config.toml
n_layer = 12
d_shared_expert = 256
router_score = "softmax"
Below are experts of layer 6 (counted from 0) of a mixture-of-experts language model. Rows are named router (the router's row for the expert), down (a neuron's output weights, with its number) and show model dimensions 192-255. Each number is 500 + 25 x the weight over its row's rms, rounded and kept within 0 to 999. Numbers have three digits each.
After each expert's rows: "comes before" lists some tokens at least twice as common just after its tokens as in all text. This comes from a sample of Wikipedia text that the model never trained on. Tokens count by the router's weight.

# expert 22
router:513475489525455513483528499548515524483512486488543506494489509485544514506522482513511511496494442550516525562501504501487515532465476460485494495465496460509514489511517528513466522506492523
down0:505528546510496486472488450515488477481486484517498534513516500525445496493531501543521482508489487524519485520521511492478491483485460513510508497517517525524468483518545496536504488480472514
down1:533518520507470481465547498487550465485509518543476514516510487457492503527490495523472521518483503529479487478493464477492508495542522476501496490498481433490511530505512486470487477497450531
down2:507482513537534473523491485474513502497510485479506496503469505523516490557482514498493495471489513455529453467486486522472480496540488542440562522526512527528496518479518464509483460506498507
down3:517509500519483520519451500511549523503491478558497494540497479500499493521487503461542527530470492503476486508504492497531458486501482559471527518473489523535505539463513536502498512507481543
down4:515481470479488541531537472509496467530544536489493523496498498499511485495498497444496489518543497533507529540459494510485476532484484521488526541479505475494415497505473505513482526504489542
down5:476524529527528444526451539510511425528530504449464480491522518507501520513496446537529517516506485534503462467508519481457474528508486492533514509474490515486474494501507509508484504532434454
down6:456535525516502527474528489481522501461459523483463504491512509507508484485476500524484501552482545502488502463507548491459485510531529522506505494462475479523491490497513531507495494537487542
down7:502454529495491461543408507482505438512490511510438506511496512505473496487516478512487513497506527544523484469475486495502494520528482514486508505491484518535498466479502477506524447495481498
down8:502504431564505470516504513482498460537511511497524505537441475465505516517485475460507499504460491486540512496519487499487464520511494472495467492519556487510483485516475450471475509457497476
down9:447510518497494491458508501486475478493497521485503494528500501505468499445457509542487497505481489525505494501499491480472523507454469537503471530496541499511485491461469442506440467457521511
down10:554555500500502460565455542507503515551494490492506522487479489508535456500523487452525540499476484526528510501512485476458501529496545506497540472526487463459483527505520486512527535484507474
down11:533495563518504518519516536538532503474549518556517482501558489507485506523507537544475540478537515480493501508505454484450518492526463499526504502524506481473447488488534463517462468503481534
down12:490497495505451486522537485541461497528492522480493504496527487526496512459511493457461508508497522513503485477515558462502490475487518521499519492513481499544484510551533539453475468514484515
down13:477483521485459528499506536498465485466522524477544498516493495480486465524528505505497534491527506520508502473490531509534505451490480490475486484489508494466471481505475476488490538530544502
down14:546513484479525498496460492481507494484514505477479470514504496507501495507515497511477473482513482487537497525452498502507498488485519477514507485523497511493533488507481476527516489464530508
down15:500489477534507539493497501544489495468507488520514513491452505520514498492449492532489429467493456449452540514487458527517468499477577494488528477476513512563457497520518483520485481509518526
down16:498502509500560479528526557465514463506457476481496526470475501493517514499476483515502507547516485535496507508507451506488521517444503483501498479503487503431465522508511556530493541509516490
down17:508531483486509506499510513470495452522500513488477503505510468445425490504413485487481499509515518501513483481516525513517490478519522464503490516540504528478501510483507497530510499531488485
down18:467493534501525522501513457447489485497490486488494493549500479447483504499470492505509531488479530490508499527487509449509498476557509528495480561452512526491494489531519487521521510466500519
down19:492485491487474482516475470506506511487474542491497509457480466513489500538539513519500508521554536476525493490457511490553472504498524482523513497557558531532521522494538506557489538485480517
down20:537583508509522512466529529499502494521510514503522505530537499510540496575522552528498478518498523519538510557517496527526472463514501517515491489469501539513462510505513496470494497503509531
down21:524518527451505454514500481528501471542483541524478484531470495470499518537487487476487517462491501489516503510502453501512472516539470464530475514512462500473544509465516487507484449514528489
down22:482502496541502480513484488483476571539494554496487499458480485466515525506501475527488505466523473483504449480483520521508535428487517503484511458505488538540497522506474505487481473504520482
down23:516449517557510500548511478488463515480498546514503493454529499486479459499478450506498496481520516514508489452548489479500479442505466485482549557513500448517480536544483482510482481520513467
down24:484514553529510521494459469569489529510536473508500537501492489473505504505535516485512493516507503556488524535528510467544515490526484495505520470532491536531501538516495475496509507508495445
down25:494464500497482483483485473502481509507467487461478516503515516490503515516562518492517466495520479493460479497546514549510570495541504467502469506472477535539432451473494501529508509476505486
down26:468517477508537484487479502500484524496486530512474460505500531440519528494521507518453537511512549529516502533504491469523508444470531535495480515450500527521528526502477488467471525513506486
comes before: ".", " | ", "0", ",", "3", " |"

# expert 26
router:517530525498504532458535482517476456476501490503482478488520493495499512467514477472498507548485492526503495532488503479477479517484524488452497476452494495512512535456467539514498430507500505
down5:516515484476472518507500516524516478491496525537482509514523503524492493529526491503517470544547529502471471518488505485478490516480486525537509522469492507520520528535440470498482472483545540
down6:549537471488497519494522516542524519525504489534487513492493514477462494475527515492522504498518473500492504455499550513482512494510500492528480489493518465489506542496523485479469464540507532
down7:501480503496494528481481490478484520498459486515476509478501472492486478494500512482520519483479487518474474531516536462497464524488495537493479509492496473497449547517494499488485539474508511
down8:504455512543530462504483548495480527500498505491509515489532535532496485487478513482509519475473495491487504474488512481504540492494447485464444492487518547519496502505499459548494515501495510
down9:515478499494510487518458494472530502506522500550524440485499506462498472509512493504438508523491503507497474508543528479507476479532504486495499539517452500473534494468492510492510493479479500
down10:518490504467520526474533528484503482484512520501485527548470435524508493463490525504447508500440534529496515494516488508491515518481472504538487509489450542528510494506457509548488509531489512
down11:542533537479517499455483541482509477518523490506490474468489459508502527522536456480501494489451446549501475535502511512473529504504485492504547533492529526478499484523518477512500516491477509
down12:488535569464477499481456501504484496511482539529463484493501497529499452504470571521476521518502489526491506498505467512545433484509507487520527508513496486502552563480456514472505499496498490
down13:458532480478495514497487482457501512490482511474518481534489520532490501513461494488537494516500538529505515497525481488504519529543507455493484533534512520517526471560532516465496485507531467
down14:505507501502484514466530518505553495505534478509515507496558523529477497473527454539509523510473517486509472498495524491491492510511482521497509484535571538459486523477475496548480519526486494
down15:543453513503511515515489488504506494508494519495467521506511464527499460488515529468498496465493524508533507501527517521504479476506495513481452539510478449536482502505483511515508524468496522
down16:517506491518551477464546532511521521488499513478473455510447453493503459503516502511469473495517523487436528453511463510525471499463501484541518507515495532493536522478500541472515480518517441
down17:535483527518530501529542488474522570516473441497468554502517518479504524514523523508502492472490550474524475517518492520494482507522502503461518521463514496481494534488480504469512457503502497
down18:503499505469518478505565471516504504479495475494527478499442489512478505512513523480487490464522510529532507513496516469513470464522480508520497482499520490519482524520524451501472516464497517
down19:507483487503481495446521464504463507468517475496449512543495497498491501489496489450496513443505527504449491495481493493512479462560482474514518491530526504549560476431557485504510497465492498
down20:475498528512519491512512523454506485502512511507486491505484529487533512517526521521461468493513502529509485478477465504534468491480503529514480504484502538491496512551510493432537520462530502
down21:486530508511518480514557494493563474471491537485495534524485484524531507543475526487497467504490504500474504514455507493508494482535471500474546501506500485508489512479548445520486463498477482
down22:518475531476514486456507491511466476482517457496497464512487454482488494500489479479524548475498516493518481547499457518507490474438509514514548484484544466478513478477498510463491454496493490
down23:545491493485496507438505485502479530481529491428511515546486493490486522477507462507468485506500499545485520547465470491492511453522546545502433543517543521506489509503462521526510529492511458
down24:489487437435531520467508526504483463514525513483477510527488480495480484493508480466510482570519477513464492524502497516526550500469523494504529491534538472528524529480492495483501480514552498
down25:432488458501540448541493497515528515495507481499489502467520549503480536536460489507502553529502498494490456490493549505490516490489524480551534487511490490455497504525508481453522482550512471
down26:448463500532518484442509558520471515485504493500506467548532521446553491492517475496490525517531498512437483500472484511528516455494497527517505541479544519505516477541504516482513493477512493
down27:506497511501481520472490496530497459517502488474499524497466491499490505492515490523506491521529512501512486483493505488483527520463504456480466502471513530515508481523483481491563462518516545
down28:539494505449511480499471531500547517522492497511532494474454431503489485478507506497474447495496492471507527504488486526511457500497485498518513498492528507470532567539546509512457503513472493
down29:479493492463497534496460457495564472498526465492505504504490478545512506487467468507514482517530458517484517510481494495506505469488513464475489503496446456521508500455496483486488495523505521
down30:519487484495494502499512479513527440493520450463506456497469466485512504527501473496481483542530517521488486489544492501454501456485501454513495495520429492525489487470480490519550434498511501
down31:460520487566510465519500507520494514492475508536478472475481562499483500486474426533476459481490464461500508462527479529543505492505510485499441544484495492475498520503533508497496503503505499
comes before: ".", " and", ",", ", and", " in", " in "

# expert 17
router:479480511539493502476527473537478501492513488511497502508499524491529474514471500449504471498462528483509491492502544499513526552465561543495530497451490519459531516477484542498494487502508530
down0:519489517492494483478472514505511495507459517456515526537477497505502481480500488511519498494515545555485465550500500485512539485473503509491540547517456498536494477566471513485466524543537565
down1:522467485499511472506506495495531508494507526514522470496500486474555538461518491486500519504509506516506516487526477497557503472504523489461478497447539488467498480460513540501528457549481499
down2:489469463485466500492470506495472520516492510528489522506509560503561504512495537487546503522515517493559505470492512499524493538496517490452520500535587536532496456511475492504498532512501485
down3:534509517464473553481444511475516511510511473536489489466505501527483485495535511488455482546510525472569493503540464505507485502514514506510500483530467482512523506499484511505485525492518455
down4:500497522466482527527500519525469502450483469468503489509505480530476475452517533508488502521469485512488537449506488523437461463510520482489473497479519515491490472449482509493506467507511495
down5:523518509501502486496513442496540537470529481521517515516485484477462526498512502524510520516552492498454522497514485537514450476518473475523489510422513471466511511483522510501530474500495496
down6:517468513487478509485477512522494484524500440501533495479511501503505469532539513516467529527540493489457508489497481509472434508455445517490476511496523522464524499489533513490547445543468500
down7:487489495492514510471543518516466502479498482490519499510504561481482478526513547514486487479530500549516510471519492485523492481549524541513520516499522481454519520533466482519490516482482535
down8:501532557492518495481459456510491511496488493521528451491513480501491497507506471513517469487467498464546511460480521455469504499538570482486476494514524504512507469484466459480467471528480461
down9:536510461466484525495494448478494510498494468504495448490485533507485503513483528504519504485527480472527537506497506503483473517486485517523501486505509420483503498460518502499512506509444506
down10:515462503486475519484502542482508501538519504509534501502483511476452499520460510503511485522534510483517489505509502481512508476509484488515538528504533480514505508503493511512557500520513514
down11:521518473491498522508483502511510527500534484495437477475482513531542487497507535505502477469498480545516508547505501518496521506517457526479521507561522467511480464472498434539480493517494490
down12:504529476511501467435476499469470501487489451527481523499493505482502512469464461504500486498502508518486528530501531484529463464491502473518510500501503497519515568496510509494527491497512532
down13:514476491464485521526534498489531491478484518511528486528502505482492519497503494461470490462496447474473494543507493508493531464470504427473498482511466489532495494467497519518535503524485494
down14:525530492558506508499556513463476553467477502483467546490493465519517487471487523517454518517462492482488507508515523483531496485509519506473495465481462505487524494508458509457539478487590487
down15:501456506534488475521507506499509495514508486494523495498443465509466499530463503499527502486477462482485466511496487515487509511496517513455478492512481472477474491522545478496467547509529484
down16:475480547495478499487487479523490536480484529561500494489540485474489527475540488477503477526502510515510496495488480498515503486459536511510484488509519458513505493533504467536458505521525497
down17:491522482507468499522469544504549475500487501478485473506484449482489504479493490528512522470484479523502519492506505499479527505538492502482494533504490459498468512482512525494491483494463496
down18:503465509551483474510461499500498494480512471486485512470475459499537525507500489514509512491538467521536548471518529499518530476462533491532493462480508517527453503500544499473526511495501478
down19:481523471498511461501510525459467522483545514540517542506502481506488508489490458498510512467518474448547501473449455484514536490539506506492500481482538523510499462481486498504518478438532515
down20:494510569496511568479448527520518486515475524499455481481520495483493479499477460524482515524538459515527525529533506499461522515467480524479535504469499474519483538533534486487515482478499512
down21:545477472507458475532524461530497516494495484522519470493478482489508441507517518487492508453495467500531540502487513470471488463444480479488481502529553502534518473480527497524489462465500518
down22:498504524493544499505439470494449556489485492493531455522497504587500513485530485511467512520485488519504515496526461528512445466465548467463476487453489530500514474463519485500521461484460546
down23:483545539507500513459476496499449516480514504480464487526492494494454481498503519489460505496453524492487517496522508497531501526506503484506516493440470525515517517481496481507462480500485485
down24:488501478475465550521487491503520497519488510515449528512494502507499551511547526507468489482498498468484486520482505535501507505502481497480542491531491480508499540523441523500512487526487476
down25:500525481474508495478507509507502479530481501507552468517516485508487495460489472490511509506467515431508526485536466446546469521540543462488489497499478493471490497474462548533470477537496514
down26:486520521502504453503502462494520479486548470531495515501537513504501489476508512449502513473544503532459530514482466472510476540507521491467485530464462505485511502553469500521477495486520491
comes before: "\n\n", "\n", " The", " He", " In ", " This"

# expert 16
router:511509506537499533473515507513520524518468463478488497499448508519507491503495535474517453509485456487499449498530502479475523495487498483478470466515490520513504508502524544539517511507504456
down5:457498518462495488509499515490490491555495493502494467520536538518484524526497521484494461526492508468499498544534497544440490495425518479532476528502503495497478489537483481475495496504505524
down6:506520511515480498508525497494446507502486498522487547509495456455515521495475464442526450540522459488489474517465471487457493473470500510481478535474517478536505540542535536517492577520532502
down7:496479517483475480520506552512495523486492513504501481462524472462463529484506507498467523488520515440511496497513478481480492493462539494478514476488516494509528494513522488456489439511509503
down8:470518469493493513497518521515491497531505503506469545507506444490450495483506496483505513486513482503487548503469539510525511508510460523534527486519505461518501496574497508494494534518486509
down9:538524465505483467461504503503472557493502507457500477485532478412501487470456490519531510521459514532456524477480506474529519542538511515497561467503523492528511477478456510514509435520501553
down10:503449500504518510510465521528528493487513502537479497507459457477538518469452513480487506492517479477474499492520540477498473512512492464507485506489497484534506485418505516505562471522501539
down11:496522512478513531507539518479526518522497511472466511545488543502509493535493519511506524485528503520470472543513488492528476487483497497472514490509508505500497504519493493511522486549535486
down12:471495525537527518462491505466483532513525533560499486494447501489509475479505444509526476508478447431469497523490522505465499509486519515543517523487543517506530499526497506516501508494557530
down13:506507479577490506495544516478518510517460472436520494457493498493547528543519514535486540515481534454524492523534490516473525517532488529502495477471500488440536444484502538533475476544499475
down14:515514491541479488521501501510511448521494486551485546495490498498504487495508482543556511490523516482531504505475481520490471511517489475501516491486554472498508544522526511511504466550474508
down15:504509463515520473544445454504490477546474542484443575494486497520524509475512496470507495512556522523565458516480501526546517523502518515513489508537495507484495480542523512489490481505529514
down16:499533524499476482505494529504480483500460491476478492492490536517524496499510550537529514529485496479537490491497520530527493522505546515464484506463534519512513494466509534510486514475479476
down17:523515471494507539527469515505479456505529503486490499481467478500486523480512516484512492550535529538499499560513499499522492486494495485496491490523506491514503478550523483529522522455487485
down18:484526511503456481462509541512451496509528501540507508532488512528481526523485519445497530516502529535497512489511471552543471554455521491521501513498486491475563522489500521443509512458453509
down19:515489489499509522507450549485483475503497489524510486474451508501487487504459499478487498518448438509483483515500532491501512484512514535527477536486503517479481458540533497493488564482499518
down20:507489488537534564489471531483474448513495508504517527524495494508527503491505478536480541517548537485522540469483468490520524478490492456481496526501510526498467479510520502466474515484475487
down21:456511528463465498502571527513506543554502520487483504468564494527552501520514481508508480515506514490490527500492491487491485510505543465512504486482485504522491538491463494512454498543493537
down22:477530471475479507495498518463510508528496489490484522502516497488491468491500514519431454531438465536514452458554531485488490544474487520511507496489473544465507515484512497521585478511514521
down23:484502460518515485482527464494500483491458504500500552557488508508522526482475517530484498468518509506493512531467489475482531493514472526509483479483482519515523486508496521448510454442502519
down24:484511454526506481468557492504494495519486524504479502482449541490485497476514501491504530494510500508500431511512518478511500549495518506495504528486537524524499467511529510543477466502535471
down25:507547521488485514494519523494499522559452486496517540492487491526546508498562531528497477488497502532536517481494497497503488498443526521489456500488530488498543479476527511528483513487480484
down26:463481497495498517527512460464477540508482476508493437486449480504507478492492489484486498510533487501528541513489486492523468501481508476480546529491487483484529504541539563518489453538520512
down27:500508521490515528481521497472550468520483497504501524447470484555504477507486487495514498481472508541473469488421540482524488521488461506496513516503493492525530474481480502503488487527419514
down28:504528480503500496508509553475497535486477521462497531505523524536488509524495495469482510447510489494467525476495523525510495517524514521495545512465476512471531466525482517495501455470496511
down29:493448542506494519494531489487503492499524517503515494549449504497531493454504500529488491553498504473494479545488469515453479517514517502537533508504463441531482492453503473499515589505506516
down30:488499502513522506538486505522442454509527510516460488482471464499507495521505441507526507475522501483502502519508522484525462478513453523500539515484517477544457516482526525525487481511471516
down31:542522516510505510546458509511521506501509491544450503530488529503532477456460500488525499504472499524535509487535526508515505483534518521530461502510535498517481508512481486484487498492503497
comes before: "\n", ":", ": ", ";", "\n\n", " |"

# expert 10
router:505507518531493499516510482479543508498445505499461493503541494518473529509477494471497485502458454503541447498544489511476514558493506489485525476522479501468522503474503512503451497534419499
down17:500483506462489445520454456506440525538514493541477528457490506493507479490447490528489539527519516466523477529458517517551528491491501504500506462494495505514520516477489467485512514549522526
down18:509520518514490456467491507497491488540508514486501531454487487483530472500496550443483519454533472477492500483492497515490505526514541510465481526497488500486510498449510496501494525531498521
down19:520457508487508500528486498512508495525474489488489489508515453501480496544505443488545503509527471465515484502495501467506471474506530474526467555495513513534514487488500491494479491473452479
down20:572487511538459485477523481532507495488465539480549511525535500478470503495460514473515467484489547534487527473463479511514462574524427537485490464498484531512478522476518500520466490502494489
down21:489510481438539535531517440509501520495474474525465490499501482466510499462504550498529495460479479565499499518476507507501490486499531487505503494434499518498473495509502471518500493477548477
down22:499501512488510538511499466506529526495516490502448505526513500491563507467530519497485496518490482486540526497531528494472465456526468476498489488497504490546499519490524535537530492473539500
down23:519515498528469486473490484481512461526516444508494545499511513474495511525548498483495466524480466485501508516506523511475529521467471494508532514491519493534469459515503506506502529518480442
down24:442516550508526532527528489485497500490515526517529512441547496507471491491496480481497495496476515504474498525456506520505510468529539506454482521431491473480566510494509481533474514503483503
down25:513521505445492510498534506486537498497515464544503543497486533509517473504461450534498502493491442523480482494494515503509523509460540496510475496495466522496509496569496529455526520521451509
down26:502504541481491469488509504536515492504470508461497538538462527488460518530496517480497496478500512505477496510527514488523535481490503491493486464531514500505500520489500494541477503492456497
down27:444492519439465500484513515530487504481501461485551453480539515475476485482478499527513515482496468495484502483505511455542519489496507485525514529487538533503535495531498526509502496518487522
down28:507493526534443468486500519497458467534514538459541516527508483511520535431479536520501538532504498499525503513528448473474557484506492509504473515501495497518511487459500518505517466490510518
down29:491500530488519480548496510517459463510472513470485529478513499492471559545510506494500496478536513534519519484467501542495516519468422493522489529504510478494498524476529495493531528451509517
down30:533493519512514492547542499482517540527502493470461481459520464505457518491485530517507449484500466507522529512468501502524504516526513516472506522533497513465479536482502501475531482483465489
down31:525513467523485531524481474523528478543508469501504491459538486501534473517473509491464507502509506502481514496472517500501544513464463478497467526536519524481471513484544512522485496505487494
down32:515507510487499472494510514519483477495516528483501479501479506531472529551475495491497462497517508494517512532502556491540550523497476517463488505481512523508499532451474541505481534504534494
down33:522489451496484520501494496471515523495451506440491519486512508538527491496502550507496482498488531453490520465506493482524500517487533480457480522466478494509506485495478546516480505491484481
down34:485490506494478519491493521469463467468487480522540519485509485493523487492491500540450479533505515497415482464499499514478498534535495506477474477476506555520487478506474530536501488528462521
down35:510501497505481534502525513476489551486498482479508555525488502504503495484487448483551527504490480482503491488531485538506511510451508508547498471451474513521508511453499498536536505521481491
down36:499498521547528517445491553503522495544504482520497504479489486432520518497465498499514477487472526490485517475536551484465481488538482521502474545479504491490533496518464555491466495530471525
down37:536531513497474520519484474482483498523505476497480516468444447488515522522500469487468468517511491516527436550476542530467500525545478503536537513500533435538511519512495551532536470494507510
down38:467446504537479475484478549528496481465537510478468477473484531508484517491473504480487547540461505512478485505525496507566566473513499514473511485487495534494483465478475505482449512459514553
down39:525525513487511462470535543533510449459499535533537492510579506462540508494500484568529536504480498505528487495441495493459502479526493502491500488491489530506519508459532430501508473506486434
down40:517515507461513510519470503479531500482497483493516508503465520515479492496488498479482481505501521502495436461482517487513514507508485530538486482538509536463493519490519524531509534493524477
down41:482538452520517458500470540489468503526514546438482470524510483464523479541499521487494494482496504476483511506494481506519461541495485487508492481479490529462512506470500497535525539450479465
down42:513499547477472483462505481507458487498465487451514497515472521511489498466463519534474478500493512511501498449520482479516491532485541465523482511521487549494518501490469515480536498518510539
down43:474474508512553484511548500473493511426519533508460525541482504497526499490511492441521497538499510515497506491511500527501483499518481474480504493460508476500501544492522517513492489485517553
comes before: "1", "\n", "2", "0", "==", "3"

# expert 12
router:530467509515513540481512485517464510493526505530521478487506479493508497537510501511472505494491489521505501484505467507510553543487509485493470524475510500514510532524506500531461502484508537
down0:468515548533545494497452504537499459522479438483473509527461547502514489500460480447453516503478513490514473521540517510466535496466441493491494501482529466497495542463485517429519471501447475
down1:495521531492531525503529511469530492452497483532512512515494490496525488511519506504502545522453535488524498523520526510504450512459479503474479499488481515507539504500459515515502479470510494
down2:512514567536540487508493510509483508548478504497468487514515522487500516525515457510523522512539477518468498528497501506510517510478470513487536520489471504542467511523507478529509486531496512
down3:518538523441455500524517487495499482496451506496487517503484524468455516461478491513453500499515463495541555432514506500512520505476507474513484503501458559520533534472512480461539521516503525
down4:526464487509478500542523515482499530488553535497500483513520509528486501473526533500490530494501538495476535522482488490495495533536499472462466541502517515501466477527529512487497546549503482
down5:518469510471516538496506484493480521501506491524501489499525488454474514490489467502519492467474498536497510449487475541513497519474445511471532500479480537515514538553509474501503457512506527
down6:520490514493534444469544512553462546501483506537451507476529519489464498544512493505520495469501490491476508450545513493497478520530482492539499465512490463490497495525455504472560514497520489
down7:484487500463493490491527428486497536538485507506563512497472513546489524465480500445472497531535501506514498483497476508504545524495517491508487497524487500478504468479546486520484526491504549
down8:508494461478525499527520516504544518525494480509481494536507494514529529482485496452480501509455478490510509542540488475503498481526484516532497523522528500549530480463485484503514573519493498
down9:503516524456460475449520536506513508493485504491529493498422503510501495435478540488450516541499495482507482452497525505530484505501567507474518482480512517496532491536535492477492500507468476
down10:488490531499520525521438469486528519500471490467494496497505526481502497513518490484520545524494536547504526468544490528545477466535543508526474500526489502499530504530487468545528433478506455
down11:476522520500528508522473488509484509521540469486524544478497494497529516515538469509527495526479524488490492490483525460493525552476494484456482435528479451526500474514486499509502441500490525
down12:509463543512493500532455477559466516517508474497524508551499495493487515467502535491494558486541482514471505555494481480521486535502501519550487505529507473512533517529541465476510512479500495
down13:520513542574499494453468505464507535495496478486507512498524533511475537534516481441493424495521462477487489477456531451514502492505497518521490483516478482510510501500481521533493541492506485
down14:523509519527478503477505513519497489521471546484446515474488512475480506521494480472452459494552525521518464491512526522522440513523498518457517511478540523447482502501489549495462506487459477
down15:508469490514496485510538500513505531465538495450497513487516553517479475528468475467439516506511500525478493494466485430506519473479530501514466471474519532499549468462487558525485534507482539
down16:465499458474460506478523478534506503491494513510505446490500484470528483478483476481529502520472503520534523502558511482508512538515491527504507494500504526474537433563516509479505495492536501
down17:494516503480477474545506508512478510518486516501449485496540503503452475503479469520499534495510500572517518504488511467480557471464520521506505510518491465462491497511489496473539462522437462
down18:505490481499537466470491511490530537509496521498545494486518498540485480494484513486500483497527555504502524496498489488545514524507477465489501471443509496480513518519517481512521477511467509
down19:441484508489480492496492431535511529489482471487517493513490499520542486525509545485500521530511475511499498552465497512501500502522472490500500505536512518537519446503512511507490502511437517
down20:492516522494428473498549477548480432495462468511518501511439522543502479528490500456514507518439485522504502482492476511477498521486494496491486490494441497515526500476520500521462509523524509
down21:505488539482486525476448481496462540509495494469520478477454510490466537505493489520501551508500477493486420504539492461475499518506505467510501530497487506517502556515535475543518479483497491
down22:507489490534523490459478490465509504554458478461469496559494502527517478492472521487490490456527525508498515511485502505546517478491511489507501533511490511538529535481524508483495480515492530
down23:518525510546511542452476496546452496498487483466460509548558536482474519533485517477494508492524465526530496490502500449537502515512546504489507548473536494498478499528500477487559456504527486
down24:546520482502484477484493519458502512522501507497492487509521499538505481512511507504490495522497486522499497489501494569547485488483478511539531464491477489504479511550489495522507525510487521
down25:485438474497551472511498503493507472452498507514519510521486511517520502485490546521521521474538508495471513526515482483475483484491477509463505476532532505509520507548434508509497468498502489
down26:472490482523493469534489492481497466506506509492501483512503469475527533526496528471492533537495517520468518507510487517536481459534489479490522507459462568529528508489470506463512489524499485
comes before: " | ", " |", ".", "–", "; ", ","

# expert 19
router:513501500484474550507487487487495465497534530485507462518480499495513505502499523484463525503473516526537455548518509508475519536501487486519511477500437517483484477494505523530488518518473539
down17:519484476514500478470485465500472513536527458508484475469477458498490508446472503508474460482495488456481493484479468497502503520539484491471472462504495533508452496497553510475516501518458485
down18:489537535481534446536524498509447514454540496482535514494508444509463505493539476505471515481511528533466524520504495501524550504505491497533506487512475505492471484518507478537513494487511490
down19:504524527510505490518517507501479454542502478503519475489493523524485488547500491497468513484492508487521510508509545510468488480470493526478491502551478521520525530480514459500473550486502527
down20:485502502527538496470507492472516465495502500461556516523503516471505503480499476533503500471570477513495517496495473487486535496480495517499547520526481459477497540516526489526483534492518539
down21:515530506496514508454459530506498498512478500503520446525528522506504461466534484497534480518510533503526487506520456479517448500474513507545476492531483488539544506523475520500481536543497484
down22:480516499518453480480516485477478512506503535461493517515546520464521473532492530503532495497501520508452535487511453513474554486506459502470523497513540495496525504504497474527515471497498527
down23:504483473504507521555479512504513498522522479514475493501488493512528488502498431498494521519477494480539473491460526489495487504481526449461474486486444511485539508542521484487543510474504533
down24:469512481492519485504512512506536467487489495485478524495509482496598514491501521518511486539517489507455468528464519546543501508471522509508552501473540466550475479451510515500513505521509469
down25:520471503496494496487495495516534543502496470496496490492473510493489526509520489531495481483478496497528481550525483521456514501495507482510518531502498479514499486516480514505518510493459482
down26:505527487491517509514513470499533501495525510560483478466523498530519467488459495516529498517478454538495502520553524483492495499448508476521516491505479490490500479515466483552478465501474512
down27:487513480473475473494490487501507503468516504489463492508461445501490528497466544499495474470540482503512474488503488486486503453478454524490485443486522453457486524526528484493500509496479501
down28:520493510465522470452528527507482504507520505459533518509537477517446535507492477475480499511475524474478543436500492537483492503524516490495492506524516491492496547490505490484533491545482518
down29:474462558484520463505446533564477521498463497511487484532497503487513517497468530478499475509491488506548522514503484514520483492508475544503501497521473502495457460497492510501490451480480498
down30:448519418481544489485488485528498482528526497504515494474450477495472519510498479504495482510497490511465487509511462529516486519516477445523479507507504513537491505511473506503499526538518479
down31:518495466514480517520511507509512528499492451536507495516485483512484499529503508520555507507496481500535541490504512532492506497495501511500495446475516500502516527547487502522482494518511458
down32:517496505463538494503524523498525536484499487484477563480488432514473529502475498481513529483494489494469498477456545489489497510529485517496517449518498499526499522495498456500535529491545434
down33:459458542537536518475470487530515529516529490535525538518464511504474521548572496492482471534503503478503526481534521491508473539522475539476510482506490489523497522487524459492478546461497497
down34:459505471511500506464490461546483508516520475512489552511484479452512493484479531460506485518520476503499508513481533507526458510457499507560472562528510475468505486519512470529504489478470471
down35:450534475472522476491490523483470506484507518482484476473488505471468497509494499497533514461510482472482496511496488529523483497522460494511457480448520535465532489495538499466513497543516576
down36:481498489485432511492512490420500481468512508480465522542495524526520452491487511473477479515504499492480534470479516472471484475504475536476489499502466480504559527535481532496502503491542520
down37:483494502497522479531558505523482508485508513542498517504474564469477494518511539521495542496540498501495535498509472507504494484535478493503481466474510465507503516514510517494448525477536476
down38:471519497479480472514473467451474501506500491521476539500523512478566501495449479518496499482505460515475498565532474494496486553475470507512495474473524509518486524465525525466535486495485521
down39:528476486486497515462528480495498587524481538481501535492492533474509500526527508527516539469529524560466527523498466472504535520540520525480508517548526531476515514524457485464530517479479497
down40:525502490505529488483480476462478444517503502478544513518534524500537457527494527527541503527536482481487511482458512527503496527500479471521526519512506535457491496498437514502516476491533529
down41:469492444501498533501486475495520495483487499495543519511467499545502476481490510516462533558544493466528497459490492463488523482523470516490502456531518489503528521510480453507474514497525503
down42:483486502496477472546457500486476489510508535506483495535523511479512484528502546521553528513490489487449488514483488491515500474489520514517506487513530507452539506524522554540509513436470479
down43:478494496521474487487499498535511535506506545514477508532517521475490522527496467478488476473476569496465476528531472530476472510474498482496439520488469512472490483504511452498513461452438532
comes before: "1", "2", "3", "0", "4", "6"